Below are experts of layer 3 (counted from 0) of a mixture-of-experts language model. Rows are named router (the router's row for the expert), gate (a neuron's input weights, with its number), up (a neuron's input weights, with its number) and show model dimensions 0-191. Each number is 128 + 24 x the weight over its row's rms, rounded and kept within 0 to 255. Numbers have three digits each.
Before each expert's rows: a language model's description of what the expert responds to; "comes after" lists some tokens at least twice as common just before its tokens as in all text. This comes from a sample of Wikipedia text that the model never trained on. Tokens count by the router's weight.

# expert 31
What it handles: Inner pieces of words after an opening like P or pl (pet-ition, p-itch-ed, Pla-men-a), plus years such as 2009 and 2019.
comes after: " P", " p", "P", " pre", " ma", "ri"
router:102159142150097153122146109130165124133132101132113120116135177085092148123130117194173123133110131112159072169100103148123145099134114095129151149115168128177131135169139097151093109126116137126143115127097084091114100121129124185165142147145160142120117135138136095140143145098124161131180131172175134091103153167111126145105146098148133125150155133128142145134117094101144123104123132148119143135130138174136082135101163118130118148155124119129139153096152155124090132122139184128142097151139115082139139112173114133124135092116090161106104130137134174116153125094148137171
gate0:139147106133096129100135178173074129147131137120171126132120099134097121160146126157126168119115135106146181158082141103117111054164122165114139151125156143176118125101110131099129131117119121134114137123118094161083114119092100177103113083149149102172121131134117141128129128109103126093087110153159127134103160131128105096080128131114113148124199100106116100113109098082118104130118122149132142134124069121110121122128114142138126181115093153101103100106146147127118096112127116148140143114129117134131095116134123168157086119087135108115144153166109151152140124120145100100
up0:105171165141159121126109119110155175131134154154120158089154145166156104142100173116152146070110097126141125137135171112126125118114187140079144125155104115135091142114146110152151133128156133127189137139143155115109126089130084087100110139124125106128143149168141096126142120128099132148118147136167130149130113146101131139168125136147115142098121081103183153124128129125121081130137138133127123112174123150146152113126142115153090125158149123121149111086134095080180120114157136147111125093143109085111100129105127099115193126136155124121115110109126106096147127137149191140
gate1:111123144119145118124061166126148124077117140132143104123137120109141152106169081120159149157121160170058114107125131107167110120106128125126119130141129115175066164114170125128124137092176148129109138140146145105152102127104142167076096139143129136133142144120097107114129108160111156113129175093118102116097118097100135126157123137162133122172092130131138120103077114161151126123160057154114148127131101121115145104125127110137142112142160128140166129092167115132137141105090100110130131136115155166158113112079131103160149082158101131107104130124134131127115146125159151131
up1:109151088138096119126138093109118130181177147118125161118110121152176124130100166130112123134161138077152123126135134137155171102154146144116127129121106115087163135146082115125126125154060102110156108127113116159132156142142115121182158114103105126109128124135147155148133121119162135134120122155098155160126135106101094096099175100123157162109150137115085132159173171090099108079123194091151110108135156130145117124140122136123143150077120132140103144137089122124138104107178139171136138142145094141106105158186146133110108132138138107128135151122134136110105122154123108106
gate2:192114144133149115098140120148100135120111122090089173175103127075111153165096118129117091127157133164142125164117115083159095141170144100096094122134113120177161092105151147148152132148096108168139115116143105137146114151140089132118172133105166187158105156092144131118120116144143105149096151101080120137115153148137157100158141132129109111148132106180106122146105139103126109120148140153125105140148163132129150120162128093125126107144106180104133107142103140157111179146115121115102128107129110130150158172152100124141092146138123135118115093119155144108133134143080132119
up2:169117177149121107118139107142114140105117129135099150155097123102150151153124114146112130121129157124117154154106115103136096112183125125144099118139108125159144105146141115155102094148177105175135127109134093126132111143118077152094159159107168179188123140081121143146124135121157108108147172154059124151140135096149111105104101112103110101171134090149134115109138134100126091094120157142142114124133144184136149161129102113106134098149162123084140086112138112168138160147153093078114134130166136138121144144163118108116138151132099123139069137120133161130113124130112112138
gate3:129109122122140148126117138117140123151135084062124104128115081152107154127143119136185122131106175091146130096153109135108164113108157140135122170143160105141123121101164142142133093141065190141144122130185118097147152145143089150131124136131093118117115161148113138125119147134120117122120130101172164116151114114140148118119134145164120175097135163143192137091128140107167125197140140112118150139131138178111093120140123108113134108130120123145116098112149125145131143130117138166165096131181111128097113147125191105133152089171113169147119141109112127133132144117119130092
up3:128122094186120121132123109105133138163109157130094136157124140104138135140117094126125140121095126169130148123111131137135079158101149155189140109117159119131135105105108155140138128172160127132124131155083078109153131165100160121135119102132092089136136143129131112104160131102103168122128117136148137109134135141141089145172132147138178159140089099103105124076171152190155154119126112137151135113145116125099146142180175137137080123133108131088150148144148169128146088149135140143135094134130123152118122128088135153074145114138106107152129129136071164126089132109178121145
gate4:108145151120176122145113116100129103098130145131146159119125181133155128129166108134107138139117113097142132161152122109123118082141175130156115161127110125095073094146138174133138158105120090121168140124127131176148105087109148117137139154102096107126161128112167116126145110147147112118112118153106124190131182128125128172154156100102117101095095125152163083139105119140162140143120147156084129129116133108136154113166110103184110119126151117164101092140119128089128116141156147136156125119129152152136131113155142136111116138080135150172133132095162079161135086090120161144
up4:181126117143103138141107138163110139136109129104105114103123111125094103113059152091146128133144148147092109115125162114173135182163089131089111094127104117141148160088088100106140096167092163134094114127119128135120148137153096164139108123138135157119085097120106104118127134106091153130140123077125152121133079103116117126108113168144129157140167090095113147120141143110121072151168100067162096112132122148132089132109143157121139121103109127111155117124128146154110156119093114108115136122114122138106132145071119123141116128158114095125083136126114152096095140166132099107
gate5:154132117132116114149081170155142163096106150153124131108127113136120142136118115121145098129143105103106151155149127134132117121120127137135134097169143103162117119162132084099143134110174130099142089138111105100130170120150122154072123078123104104129155102117143176149108135100068106153156103086146114117107101114081125115178092119138109128136146141133124113117131139145171132118171100123106106116134159120125110133176120141104195150133157192119107088132149126130162127142141121102149091153130143128149109125137118085156102109167091169115120112125174144113119136133163082096
up5:155160119100118144136087119140125129100136145180135143133137137106136143133146136129145113134133128147108122148162119134142124091110121150170151112162162124177108190157175111139117112120198134102152119120135160135110114165122096180086113098150107113158125144129149173145122133132105122157147108095125080099109098115080123130129111165145133128128143153155139131117145142134178163100134084151141161112116141135144096125131118142142150130145167205128110113123177124120154166126136114107123112126123142130102137138130106129100092103124075166114117098101102171125145132121182080135
gate6:158136096155159131115114121155135082125132109118143158119160186087142150131097128139145133147110139130107085150114141169152120148117111123108129160120142102171118140137126157117144104157116150176114166140116129111057095113153133133126084101133142127109162107128125107156163124151147134115143134091099138146113129102122156125117127144146117139158157132169117069155128123131149097131146152079134113091173161124133093151146119088117115105133082154065156149125096142154113167177182131115142149173130112112119105133099105147120148149120067106156138121105131151145136137123129128158
up6:100159132152142133131142085174108101116099121098154149109136166080110121120123133176165115133062117104101090152140147189125141126123106128074126143140138100140131145145138133114148105152123165162114160177129090133065089158143135103161105103123117116101149100102124114144155132124135119120171115089121158114118134111152158111132115120157107118139128142139129083124123130134143123100131131095138139116177132121130083154143109103121110123128090134097147136134100184143124169190151152107162137170138086107143123120104122125125112164107089103153134116154126153140129122121147100171
gate7:153127139138136125146095150121157186135112175116112077128141074153136131154116133093157174110161135141124148092126145129125122174154178110093160085127137107137084121147180104157132147143184115121137135140126130110152131140113103137104129153126107127153067106118116170109128081120082103107108123161155102147102113089125135137106114180172123117144122097115098103167107140121100115124143117129115109117123086152141119145141145147082143119153144121124101091126109153129165137144115119129137120132137129177090111101124134121103124096132152087156080111158122162126143121155143083125
up7:111174137148105111178148115128140142127116128148125105131138121127093157153143149128114167111143176147105090133146154162125156153090152085093135158196132105112156136139177141129147104125146125143141177170104102121160118139133133185133160159127126115120099093123123159133112080114107159117149118149184105181115134139131124121111150124125124095139128103162107098176120128149115117096134144143092123105140137158117111160118154111089117100175140133083096168125120172133129142116167100117148136155170153126127136125121129136097122126138150148125098124132105167177160138090153126124
gate8:148149115105156159124128126109113126108054130110152110123121120070085124097135135181110084116133127098102088164137163100152183130108119128187099129099192084127113173111132162154127121167151114115132159130109124077153143099167108129147097108153151141127107132105134114159170117119094111109140136112125146132125133120123161140159128110150116122128132133130150128114162162126153174152117125090157104114130153145113138141121151124118124063152106130140113148113131159134102155098106152151147094124132114098129138133106158133156115141065121113128078136119134118114131148119112124078
up8:138091163182134087142107146152132142142185155145098092140139111180177137128112134074131151131150142159101171100124119153150095143147150125080128105139070115117132082135150098109142125101125149155123091141135159178117109151097131139099152158105107124144133121154161130060095142139178146175104112127114106145129136118133106132110127146094141119114117106154110135140116111153135087147118093134094161110124103104176158110125115130132129156077150126111140116135148103125144068144162089111122145133138162173113113130115127120119130107161150120158127096141125130127101120143125123135
gate9:145149132162096090120125119112134140137119091107150104158146128110136181137157099113131140134131120115089156117086123109145142160122118166148115087116149129145136099158181132103103103172135178094163132115144110193117114130101146123106108121107130137117142098141116179188147137140125070073107110154134122102135117127154151122127118162136145096149154119146121181126157150145158127144119104119139142108151142170205158128144133106132153110138136110083095128185124127131145161109140112125074147117107157126113110156111131129124119072121174129135158125144114117142132134154126132131
up9:124154153125112101116147111109123128154094084119113124135126173124114137128155100116161118135109121128097125115112102099155137135116121124129136084150183129148103109157156136129104113110133149104144117104147140112118114136094161106105089135116128160122126113147138192145134165133122103085120113138175121104156114147127120117099116156139124098165144124156165165112165141155115140134126077140149144063134139175190163151093111100158112069124151133071109155149102133122094149133123098096033130144147143124093148136120139130126139095129110151144153132122121123143116129136171118147
gate10:100138147078091129155160176134115103134108121101130152164104119126144117137142091115133145130135125141114151143116153088134092140129137123148121074135201115127124161155100100134132130081123145127124124149116164097132120122082134101099132151100102125114136106132137133120131169105146054150074074177131124121106152141090122126095126112141121117134133147105148137154088130135139129135135109154136088136133120132162116114094131166109149110152167109072115086136144145127094172144138076114126112133107122174130128161120141153127112105158120126126141139081144125182111147137068136141
up10:124139154101088152160156162134116109159140110138106160155109109141138109155124087141145147149140122123140142139106118106120126134138131098137151112148185135127166157154122109127123115118144152114131085119138100113125116163087120103091149131124134107104107078134125160102101193125144086122113076172138141115099156130105143121105117107138103121145126126130123177138114100122119130139173154152138089146118078122160134140083162125101164126151143119080103095111126141144080185148135087138162083125137109158140125184142106143152115116168132119093107132083144145160109129115081115151
gate11:152128165107142135174118130096163131115170141157157135132124111133153118127107116092105105141151104110105136095166081153123123124090105165175103151139111110111094153146095058161112120109134089099171163125134134139112137133119128112097108156132127105136162129138174135125162147137119132141142114096125097152104146116082118159154099096161134113148128149140124098209138100123101148126091095138122117129137097136092120108120109111152083140131145132094148193089112146145126130123142136154130133136099139156116145118146128123128124131091102141146107204143096163138098107119111145125
up11:126188121091121131099120116166130127103082146079132106126160142089108169094155178127150113143126099131153136124121157145124117095123120125121137120072126125154146113152135160090102147147102131190098126187113120142141123146160155112136113120112137131091103129140091100149145111151168151091134139130148107082125170117126113110124137191139183146110125126120133118084129128127132102132123109119156097134120132124152150146144122145138128136127100099183145116162140157098154172115114148111158131133151141095156141137135101173134096120120146086114132096151114117115147133127152183184
gate12:124101141134161107148141077111160175135104129127069123164133168108119137093109144089147140170157095125095122157115141174142115076113121130106136156120111116162126131122157121132138136125127100138175098104130121154120110129101099190144161126095155161103124160071101173152124136120124134134122144113122119101132142167106134131096111113114124127091125132132130124128147156146160121143111123138109127158109165111129150095165112128122118155103113169103160169115124115147150077132128140112118166134127128139201141144149093108147155090132146155085079137090141128149125113113116101083
up12:120108151117147090150139079134129169109104102144098132122141126103110152083117140100130158182153076116127118117107121153146161084103112136096126154164138145131124130125147122132120134075151100140161088120141141140137124153096120172150191144132165138075171131064104183147111105116111133137136148142113110114147140135120136174114139091126174112105147138142169142140162128132137099122149131130119104158107116130122104097150124140142121149137137135139144162113116143159104090110128172120177148150134137164182168098134128154158120108168166146080124139127149124145121109119130102110
gate13:067109142090156068122133151107109147140144124088119143121124079164159137130097151129128122114137143055155120143148166152106134138128110128116123149120150130149121116111118133130137105180111123153175106102110146111170135140142128146126125100120126112134153120090162092109170142161159136182107172148134127135125154149097126146149154153098132173101121112158106072096103143136117143148133119137099096102105169124130120136144151163153120134108107119154136111180085152151120138138154121131136153083126127128081116171163112148135140117082144094158111139123129114138147088131123169098
up13:083099127113144078109132161134116158144144124126161146150114094170127137128100118153129157136121104069157109128160157144108119098124089111138131162150164140162144137094113101131120079142113107127141133106083176142151128126136113137155128122141136108146145123097144093095130146126161136160119170133128148098149159181084168155172158166118111149121094113167105083107108138142105121108125100127125106097112172117098138115161127143146088114110123088154134120155108136168111131168169141124138107088133134151124159153140092126141139078086151094109119158133126123128156095141147155123
gate14:171132118105080172142165086107117110105128144127139124150115101103093126133131146131142137102158144090148111121143167145100107142152123115141109137130102145118176155143093086135151148127091106138091113129124114110116135152117133166159118119117157138146119113127110083181172125119169127124156115107130129086160197117105114133111121093155147155141172155122195124153106132123151081118145125123135131131121154148114128096132104134155119145120122147145169137139121137112107175080140129191091104153141126134147133140140086149094122081111135124089093119085169124095137156099122136119
up14:124148127144124123124087148112140111143135112090124144095147146150171127158153114128118147159109133112123135112120160119114139090104123158116115135132141144174132136097153141135122114138091105126119093155141142086102125072139095088149125129185142119107125082100089143132094102129146161129093125129115150142120089149123122127154143094086143116117124156140095153148111102151098125151113135101113155129127132116166135169150185089118154076142096096187150164106124137169153122195152078166143181134134132133125117091144123118136133138120137111099164172150100100160132113121094127140
gate15:147125090143142081126110149125114127137112138129122079148128099134112155141118133110138112124110122111141181128128103078096124137108137100075120164121101071158102115140135140094152173143112127158133167126103188105110191102115188129083122106123113090175107117114127121077147113151096111132118168112143100113134148140131127113133171119120147128123136145162131130161111119091160110167145111117116120096139097099102107114153060123123126132136088158143121162140164100150128083141167152125102135133150105097133146147112110148120144100161139082102149127131113097120124123129137102121
up15:134132096182121115105121145129147135114114096128145146179133058149104145134127160158155131157139113114149109128106096133098120131119141122119109163116128123121079134129120120129127156145110114162128150105121194119085125119124145162131129141146156088157129120133108106119143111087120133079167162124147101149090159117103141115140120097131121124158131101163115120123088118126117111129147120147161134144112081098079119122183119143137102117145105171140119154122151122118131108139160139119118122120141125102150170134182067168170170072155074122090119148174122113098143122104150136138
gate16:142116148133122075135127145125126180143105155137129160119148101125136142151098092104152157111128151091124127102102119151141139136143177145109098111146135124147138131133132134132127160163147123133135099108158083105153135113144111141165145098131187126146102147140131110105107154127153096113128151113077117116126083038094125107102116072182102118109094111120156103100156154126148132112105144113111165121142142162153129097160154137138163144104143169134109113143089139097154102149135113120109092109101117134153121080173127147108140103095171091120134147136112108087113130130122106159
up16:131148109142132157132120125125106088106167110103137106126115156153132130108153166135112114143132109141133137147152123082129137130108090136157131133115124119120131110094097121112130102123075130112126162146097170138130124144125126116067117139119095119089138144121140155129167103148092152146103118161159149145143162179153139125184156166065175156117155157136093153179110102125101109175162121120139120111107121086120118159102100152115135099140118097143156161126169111167096167089112139138155154160159132122091117149100144087166107131162117139145142132133137124152141117146111160086
gate17:130115106096115107114116137135110130145124108114073118133098146142140114159100130150197176125130147130118120134126148107124146089120125129123114118108152123176134125139136169129122139093186110085139101136110136117121128167070175150116139123125140128129163149151111157120112125148127137105135152121129135087119148149095179166107124157106190199138170115149136124189088147131132153164172125126156158117169112139122101136105152119099143089143144116115140133117142119116115141176162110097101109073133106132134108192130135122125131131120148119107096138113104119162121114153168124118
up17:122123128114107117114150154125135130122116121185140136144182108111115135100174100120105093140165122148077135097113151134113074160127109099152140081158145130113129153123121131105153134153114131134125103127152143107142124123137081102123111151100164149141147120113136130114123111151139141134150132057125108138131116073166120129106150134188076099176137111165079103172095127137093079099144157129116114126082146150141127098156140118134116143160118153143124101150082084113145166124093126133152122158139126126125124155115132110110174106130148096110097106137136135112135092121169079118
gate18:107129152154142136108118115153154132127102123130108149099118139116101175109155121128147105131108090101164119104136094153143140127148134134171159135151140158152175076144142170145151119169122127103149114132146100131160136172124085110173145157140161149128145144122162092135143118118121129088118123120153088157191125114103085119098137116068141156151113128094111138097078099147141104127110149169093162150125096159121110141110137163146118164131104154141132094130090127105123166112084136098147150123123138113085116138176106124109122120172110149113127139127110145102176158129120123087
up18:126105164136144167120104135139067127101161097139122113142105104091106140168121194129105097164105160156137121218114137114154120130137131117129119120089067143116120160119117132162127119136121150115119112160103154178083103111161118168146112101136150150120133111149111135151185143106094136124101131118134132139113106158124134130116139120127097126157140147165159098140123106106130142086151154166138139113149149140124162143134135117104114099119148171103134106087157100123166184099153151111138139127140151153128121126141104133142124122136114126094131105156138127117192077152126144125
gate19:130152176116143140115106119121156133156121132137131140126140147102114149114124090111146106132114091162131131160080101139126119087174146122109170132103142108158145109132138111128084076161128114122119158087142090124130132134129103116133171088129143115062104137123161155114125162114120112084150096124132155109141131133119164123133139146098141144127145132140088159132154114126089121150116098115113150123118190132153125150096135193137172120140141110159138113148154159127122095111114157148115180114138145102145140074172099122108172156177130073159132115098113138108104094116110106135
up19:156101175162143135143124098132175133157170150161182102129155158137118147158141086115137117091115105163112124143088084137168095116098118135155118140150157117114115085162152137125131105119157144134156143143100115140169115157148117124120134088121169114091129142087193128117150104121101121144153103106092128146107104153127153122099190126112196129107115135150156148121113174132150141107131089133152110146120113104128130155099145123178133144158137131145169103131156135105116095153137135159137152126093133090140132102144116115146141131114134106085138127109122160112125177117133163133
gate20:121164134113119119164114119157154108168100145154131094136145080147093108084124097133139120094122145111085134168138149138119117116137129144107141148149140133145140096198148088132138126121127078129170087126130077134119138151118147140095169130116127090141109134137121184155107169124122137142133142136138101095104127126125108109168102147168109099144135151093153127117126119157174118136107082133164141115127150111082147125143095130113149110135143125109140122121110121098155074131117064161091129145116139127107135135105120126115159102076160137171130093130145121106103081151185111129
up20:148093110142140114155121144125081160092122141078117143097096146090160135134116140100152135165148134144153150083161097127139121131148134161153094084123144089144099141055142146098133153120123174143122165140117157136141138102168135123154094096136140141141135132119129091101151108124127144131117140113102132142155132140153159149098167133096123169144083106163091103139103132112124107136122160089103097124158103176186124126110140157133106143119111161132123121127168127142132159124111175095146099123117094129144116106169135083142106130149120110128137149091117119141135184112097169124
gate21:154123123172103158169154094104105155081109136093111109149143112113109104157097130104133089102135102122126122097122137151082097137127130088107161129104167121166160105147137127123123174161145107121118144129129083110134182083150154077121112137099202158131145127121131101114126108120099122166145141073142122132123171148120140138105116113122146152088133146149124129148139134130122133125157146120094102118121141117126140149150115125136114091120097126143166140119110163094117106136138133142099087148109112094137199100080162130136116122128146158134129114137078062147126138146155139135
up21:117097151104125120097110155109174122167160118182142103158107129143191149109160151139122155180154142169123140158118099116150172105119138153140133119141093159125081148120116081125109103105141150136125122110131159147145091193123122152113148170131069101111108138096107157144125169107137116082130101158090143107126104100107129136171094125124130135139109104129125135113116132094115114137130101115144141122124059150097122124104151127105123152093149086116113129117156104178157142122125139113143133116137148152128090100153114146136134113131125108139115128115164163061119123141111141105
gate22:145148137117154134172133120120119130113127113088090119104163122141125121130146140115161106135106129104133128165121134141101118153102113125105118063083160123144091081129113138127124144092120184105108074143110114105124153134175126152144122126171129139170120135117118148115118116137100148141141158107145080141133145092149159134135140095174159157154153111144102128145138125131128105182107128100083164170118153148151101168129126104197109116154098148130103105115081136144131134181138104114127086120173106100135162127142113120099140117152141127138101170144171168125140104124150111154
up22:091106133117108133085100132143155128129190139145126157152064143110145104129111154120135148144073164148128136153117124133112133077143136149156161136137170136150132146076119127156120125095129101121135133137082125098087095155080143131149135124103139127095160159139094138130088128153108162090152114133148136117122153172121093103095145103147068106111111137110146128126136159122121139068149150129105097121141138101129134126110124135125120153113141151072116157140117050100148147131145136116132151156161159132147141131148139165136174154136105134160126144115145149132106155112166142097
gate23:175108145131148113119113171128128127140135161163136088111129138164167157110123127093164154148093121136093146093111091113136103122156125115195134138141120084113107121157146078124106157142159140110144165074120136097144118117166129122088107133157158109111160139120143160176157161088094132117147119132103101088139126117094122139135096093123135125112119151160172150085171139100098146124124089134137144103093128127128149119095138119139129103143158169133137116097151122151103112123123149104072178119080152138103155102125107142162131151127116127140127148114148137101140096112155157118
up23:076120132114098178119108103103061136140142086125096120178148124081132101129143104142089102112147142116157133162105143133129164109142125152086128109123131167145130112108115149133093095092112148163086143152122108120103166172114156112133119137082079126131117122121110129113106126138170062103136104101121169140164150118090110103115136130151149133135153129145081122164154101141119124133138160129122147142118130131133134137136108141105108123125109130152115102169104150097128137166117121128180125096132103109125115165159138160083125139119082105160106119119069138153138135123179119139
gate24:119140122117116145116157125134139153113119132161161122112163171139142119115126166113099146157140111105141132141168096128100109134111149157134108110149127179108046098136154132158120137128140156154106119135138125143107143137135137140128146153123128126110086101112115096135152070153145127163144115084115147107146069111136135140193120091138091098100121150164148144134124172133142144079147160135137125090138133121109123112112094123142121141143126153105147127112130139126127119130159180152171154119137144133129119159150158124102153179085173130099178168134121116137179061138139164123
up24:103162062116121097138132140103138156127145121125149132108116108162138118087107108138111129174089086133164128131168109118133078162152123151108108127111137147126100125150123128124114151137152179116125115118159125150140135107151128135121162140145104134134100111124084083110148155128145134171127181091139119094136094141107149158215096107131088108112119143138121142137143092100115186143116132122143145082140109124094120090115114140128111158120151118127125148130164122113107104141104178117172158128152146123148111137103141101134167137111142111157178160122113122114167105171135173133
gate25:168143131142116136152077112175125143094113130137108107102166121130146097130127096139100148143102148089151129171143144103196120123121171147160150100141126149131143084119109128106146092159113106160124114150092104102125159154129199116136104124140147151092145131124161112132153111136128148144098161129136133163159109134096126088124153145145160123073094186150122139143114105121124113096119115123110122104149163108119118152165139123106113130115137136099115135172160150112166156115166121144135083147118129129162104114120176098136110137145088159165151146135147112142107164117114180121
up25:126104142130108124155154145086100113190157113116156139148080148162147172097152153106125089122121116148108129101112139103118141098109139101113090161128138118100116188105119126108118147077139162104104162092138165152141130123134108121129129133102127098084092124101076125109122119149111096107139090146096117133118136107098147155147145107116091148159160098128138144147138153066153126141147160138142096126134158123158126123111115158114149102140147130139129092126127121156119091135076110123115151083089118142133104112131113123102146111107200102114127101109147118114163091142156099097
gate26:175128137142111105128084161073149154156104133122097090176108166093138089119108151133152128114112119117145129128121125099152100108108118129114134096107109108111132115152148142093113125128090136110146121071101149170142123154160146161133116121134121132145156171126106118151149135124083168128131151156117158084110150138125164150156142163132130164094141151110156160116130135139125155190096157113129115129165129149126155118145174148151175144127132115148106087125124099100190142106147130152081090134117111123150103086181114146096147096107096151155113112133125121131123156127137147104
up26:095120109129131157124116102165169159165147151183132141143124090148134162114114080124141104133122135135131124150072114123133111130155176101167122153120136144132146120170128117131152136130188098147159097105143127106088149142076151118147131137099154119140110111114129136124098140098159114125142131094134129118132109119093132138066165125109138105150095132156074134119105109115133121140134143122145121129100064128118144118071095082117102130136110117118095123109165151127137088167098141145133092122088126105163159127120089115176106126109150099096098122116086140152109117121131076113
gate27:112103121142105140090142102163127084146126131114100133115164142091176139140076146181138073101123109119156138139110117123142150078129139132130173133084139155137143123089098137143124102167093136144101133148118110133110154155122165068163143084085143155070105073120097106103103108125133122126155121153149141116161162133131113141150096144111136163118107113109127103103154142103097132131144147131153126098157171116167137173117084114110129137115078118126178171147114111104151111118167119097154090108137136131134149125120148086127115130136149115124138133109145110136138128105130159130
up27:137149107142128113128142183114100132135104135107138105115129125133093126154148118156126154131126119106122081165151120157133102126190133117146130110113141102156135146143171101115098136087141156142149139126152146086111102119131093168111163193146104095149117132120129129143148140104093127110135195134158143129133099169120107131106149141130095111111137131150159155090133071134110109134114075128099138095168139074103135132123150114149100138138164077142126120150139152141153113138118107137110166139130159145086151144085168125135136156096102160182098117129114115166155089105135103128
gate28:162115166150088150140140127116086122145148135137099137161171169143124069109106116100159131141137121116126121151126118147149098092165128105162132145089141132146096143156126139088143130115116145121133125166127113071119124107151123149129104126133177131102107146142116108119136128120125122123123128058143149110094115092141153151109123137124125135101150075135098113175127150123164116139147144135128124114114111108122180136122160104121158096144085134103206140081134099141142159126139120163118110091160156099109123124121145180102175129127134131170087147138159158130132092113171108159
up28:144141129097094134095113105158142155102129101110155141132140148131123130127127153122141162137137105103104109136160113146101144099115134128132115136113124168118103177159098135087117138125146146123136163138098116080156105128146100123152090202162162155146123150146128176196114154152104124135155130106143127091116118119182149154100116120163092127131124090081140089128154164080123147128131148139161172108113135105106133131142130120152131104155127119092153144135164081111133142153112071136132081150149154138132102168134140130102167080127161159153136137151141137124140124116168130147
gate29:140105180143082100120140176132152165087145129148108124105085088152128105112128161143134155120132095100133169122086084135123082121176122114102138157104087143116122136091099101082156175129160147117131148127101116160132142154172142131118106105140117139109110113124124104069161137124128122114128086112169146125128179133144134137136136100100126149097135169138151150129116119164146129112138147156145114112117116146088150122193126144117130173150137163131168101130110103183121137146132185151147133101137116115119112136146129077139137109132099115123144130134097133139153137148104159154
up29:153102142143110121095170171163124199152169101139161149147086102182116141125142140132178147121151119097104148106100084130153123147165110108089149137121131131106146116111128132119116192067162145120158108110138121148131102145155140149144129135161129128144146128129146124145129142171123122117127101169147188138121154144116129155128120086095137118147139100141147171140140136147128165104109141150174161090145119117086127129137138178139163165136139122100168132107077130140090142134112173122132156134121143167113141126145128091134148117123113129135117148155091145125128151169113150124
gate30:114092102102112119115103113157152137124106113123169141119145102073131152086130159115166144142121189098122146147157135119145138087124129157152123137087115084131136116182114142133156136129103104100163134164085119170169158134114099160140061135087144130091175139108090123137180150139112148098132135137123128102138146055102123116098153147126136139121130132144120111186110142148124107126126126146100136150160122152138106114129128149138122115127092124103114146124155120132140105151125121185122174162161113182146113107130103106137070142153131121106149151118140129122113126150135138104
up30:156144160161154117152189140131144110120178133143125111138133144159121128175106092138105104105143073150105141105114116153135129177150094109120109108149142155142133189106119130112094147099149149166096131097149148098103098135139159095103180122142096122154090102135148151106075144096145116147123129151144136160101130195150119127164114123118133119134100122110115134085143159112146170111153130114144117106098125135124136152122173161129145137139169139129171105134075153153125121065139127081119111135103143098119146149115152142128164107115146121132119141152120157105118152115111137153
gate31:106087137150116136100113157122097097184083129144100165132137189156119104088088099129144141142123141111139117154077137120123108087148157112124156141132132119185138080147114135086114114128144142136097166110138134078120135095083183143135145144117147128150170090147137130106136148096126159104145141140128131148142119109146109141127160106088109139142146117160129140132098109118116080135180164150115152071128088102113099134093127141137114086151110143096138143119119132115125102149114115141118130076144095133122109133110170150135126137129157139129098114143117134083145090136145088159
up31:123147148140153106141117104127143133115094135148106126124145105121146119154104093128131122139142161161135118101138114090120089162128143132125078137135127135113095126109121152136177138132117131159118125123125112158118148151140109155120111091122113124093047080098088102133130119116130123177106131069170097140127143131128145148126134145150090140108105142122148125107142141196154119156071115102121147154164171130123108097185113093179133151119140120127127109099119110105131107126145163148159067156125127146146098159107125091082128129121120097108179150116092119147142176133129159108
gate32:135159115178149140126113132128110142139153120145125167082125133153071146109138141130098121159097141163136073169112121127123160103198153107153121159121134117112124118168091125142145105147141134134116119105127097155149167144134130142136154105083140157123097104079086105137108117097070119107142091117153137130144134148140111100130135102130144127163144084115145125192133110154132135159147146108126138097100108115120144151147169142119089128111106125068196137098118107123110136143122169112117105163139116120158086117116118141117100093131082137147142109136140169115122122106138162119
up32:145111137179136132094113145091171121149165116100121117096110133135098166112115151128080143161112125118122101131097104150143158133165159090169138134118130114119171099138116128109126137156143122145121125082150141153131159119138141104145137162091142136123101125143101116107128121119064112155124138155152093130101174144131116107156152133146131138139102128107115170171102092130134134152116130124111094100132112150154147143183193144097087108110123103078141175125111129151146117146098132103160101114114094107182080088125152113141102094147121139113152102176153115119154140116115152114
gate33:128057151139122120118117114134158175115109096144091123135131139105103151152103126122146143118137154116122118171066096144151147053150157120133135114123172118118113115110147105109131114149145140134165105092108141102100107163142120119130144117107172152123156138156112164118104126118134110088153118143098153110134137131129106134089127166153190126155134099156174155126135133114158151134153100142145154115108124155136177092105166146114122140111141106118123111104164102115129163126138119105138147113099130086125107169134136125140145065167073147105133089118092137133142100122145142080
up33:129132171134123149162158095093123108101138110136102131090113156091116100132110152115129109125141142080141105113096134133089129106153136120163106139156142089103086108089105130127126125181152113174078151134100142099124150135146141128141106107117138153090153117137105131147075093113111142110123133125117079102139105135157079145112141094166118117141110137143147110140110152064169172146162128127129129129124113150114083138156163121147090090192133153153130098105091117108165130116170135150085136138164096125118131148178141113101135129118129130105140141141114144104155138120169118143
gate34:148108152157125135142097147127128122157119143089110091092125147096152126103151123139162179122138144147145122078107151106142145110107070153124128154152119116140117111124163119108110129153147110147112134142165119135160114088179130135086138139149113130168124131108152133178121133131091131141140096135148113113092153139154115109088128112126129114162181097126111161134130161145161124138144106119118129155111122142181084093132136177165136092126126195106148142159127101126101058137070144135104181101099120134108111111114145112148099118139092129126087114095117155133110115116121156143
up34:169117155103102165114141145112124145154133122082127122133147137137125131095137117148145139070156144148119124075122152168105116174132075127112119141182119133143132129124164129118120126120136109148113157173131139143135098133144099116121134126137122086152121090111136116194108132118110115136158090128180117116105183175123120118088143133129114114150164116143057129123121181154121101101148128114137126182119146144173121096115144155154107126162127169116121157159095104139106069136091131154132160127124140119157135146105122130123074141116100136109090111107105145154125112089136126147
gate35:145138127109163103133137151157135133113123124107119160114136130130113152157122162106116097145153126116103172153114126119116155130168106111094145127137130090112107135161129128094158146072140131154200093073117170098129132116103152096118117111109110137136119119119129145131106095133087079107091149161154110117132114113140123110110114183121121149168164078133134154095112162132106119138128140101106117082092099164144156105136095130136146108127100122100126127119141098146111114148077138122138094160136157155122107129129159117165105095164192148136151085154149138140079105147104105153
up35:134140160149116111138132141114147120134155154134091130092107130123121133127126116131129122156101094135121130101116132065110123152145131136117130113149138101146104125166143098105131111115154127158126146081162177099126112103096129087095100126096056089156144106143142125130129118082136098074122124153110095106143129123113098098108127138157159155192119079111153159105097150137078095093169132132082128119145103191133134117128110126145126123107147093161133089123118088120140101134096132135113093138137125178124108112121109132139115110151136153110119093155138148092079119137095093150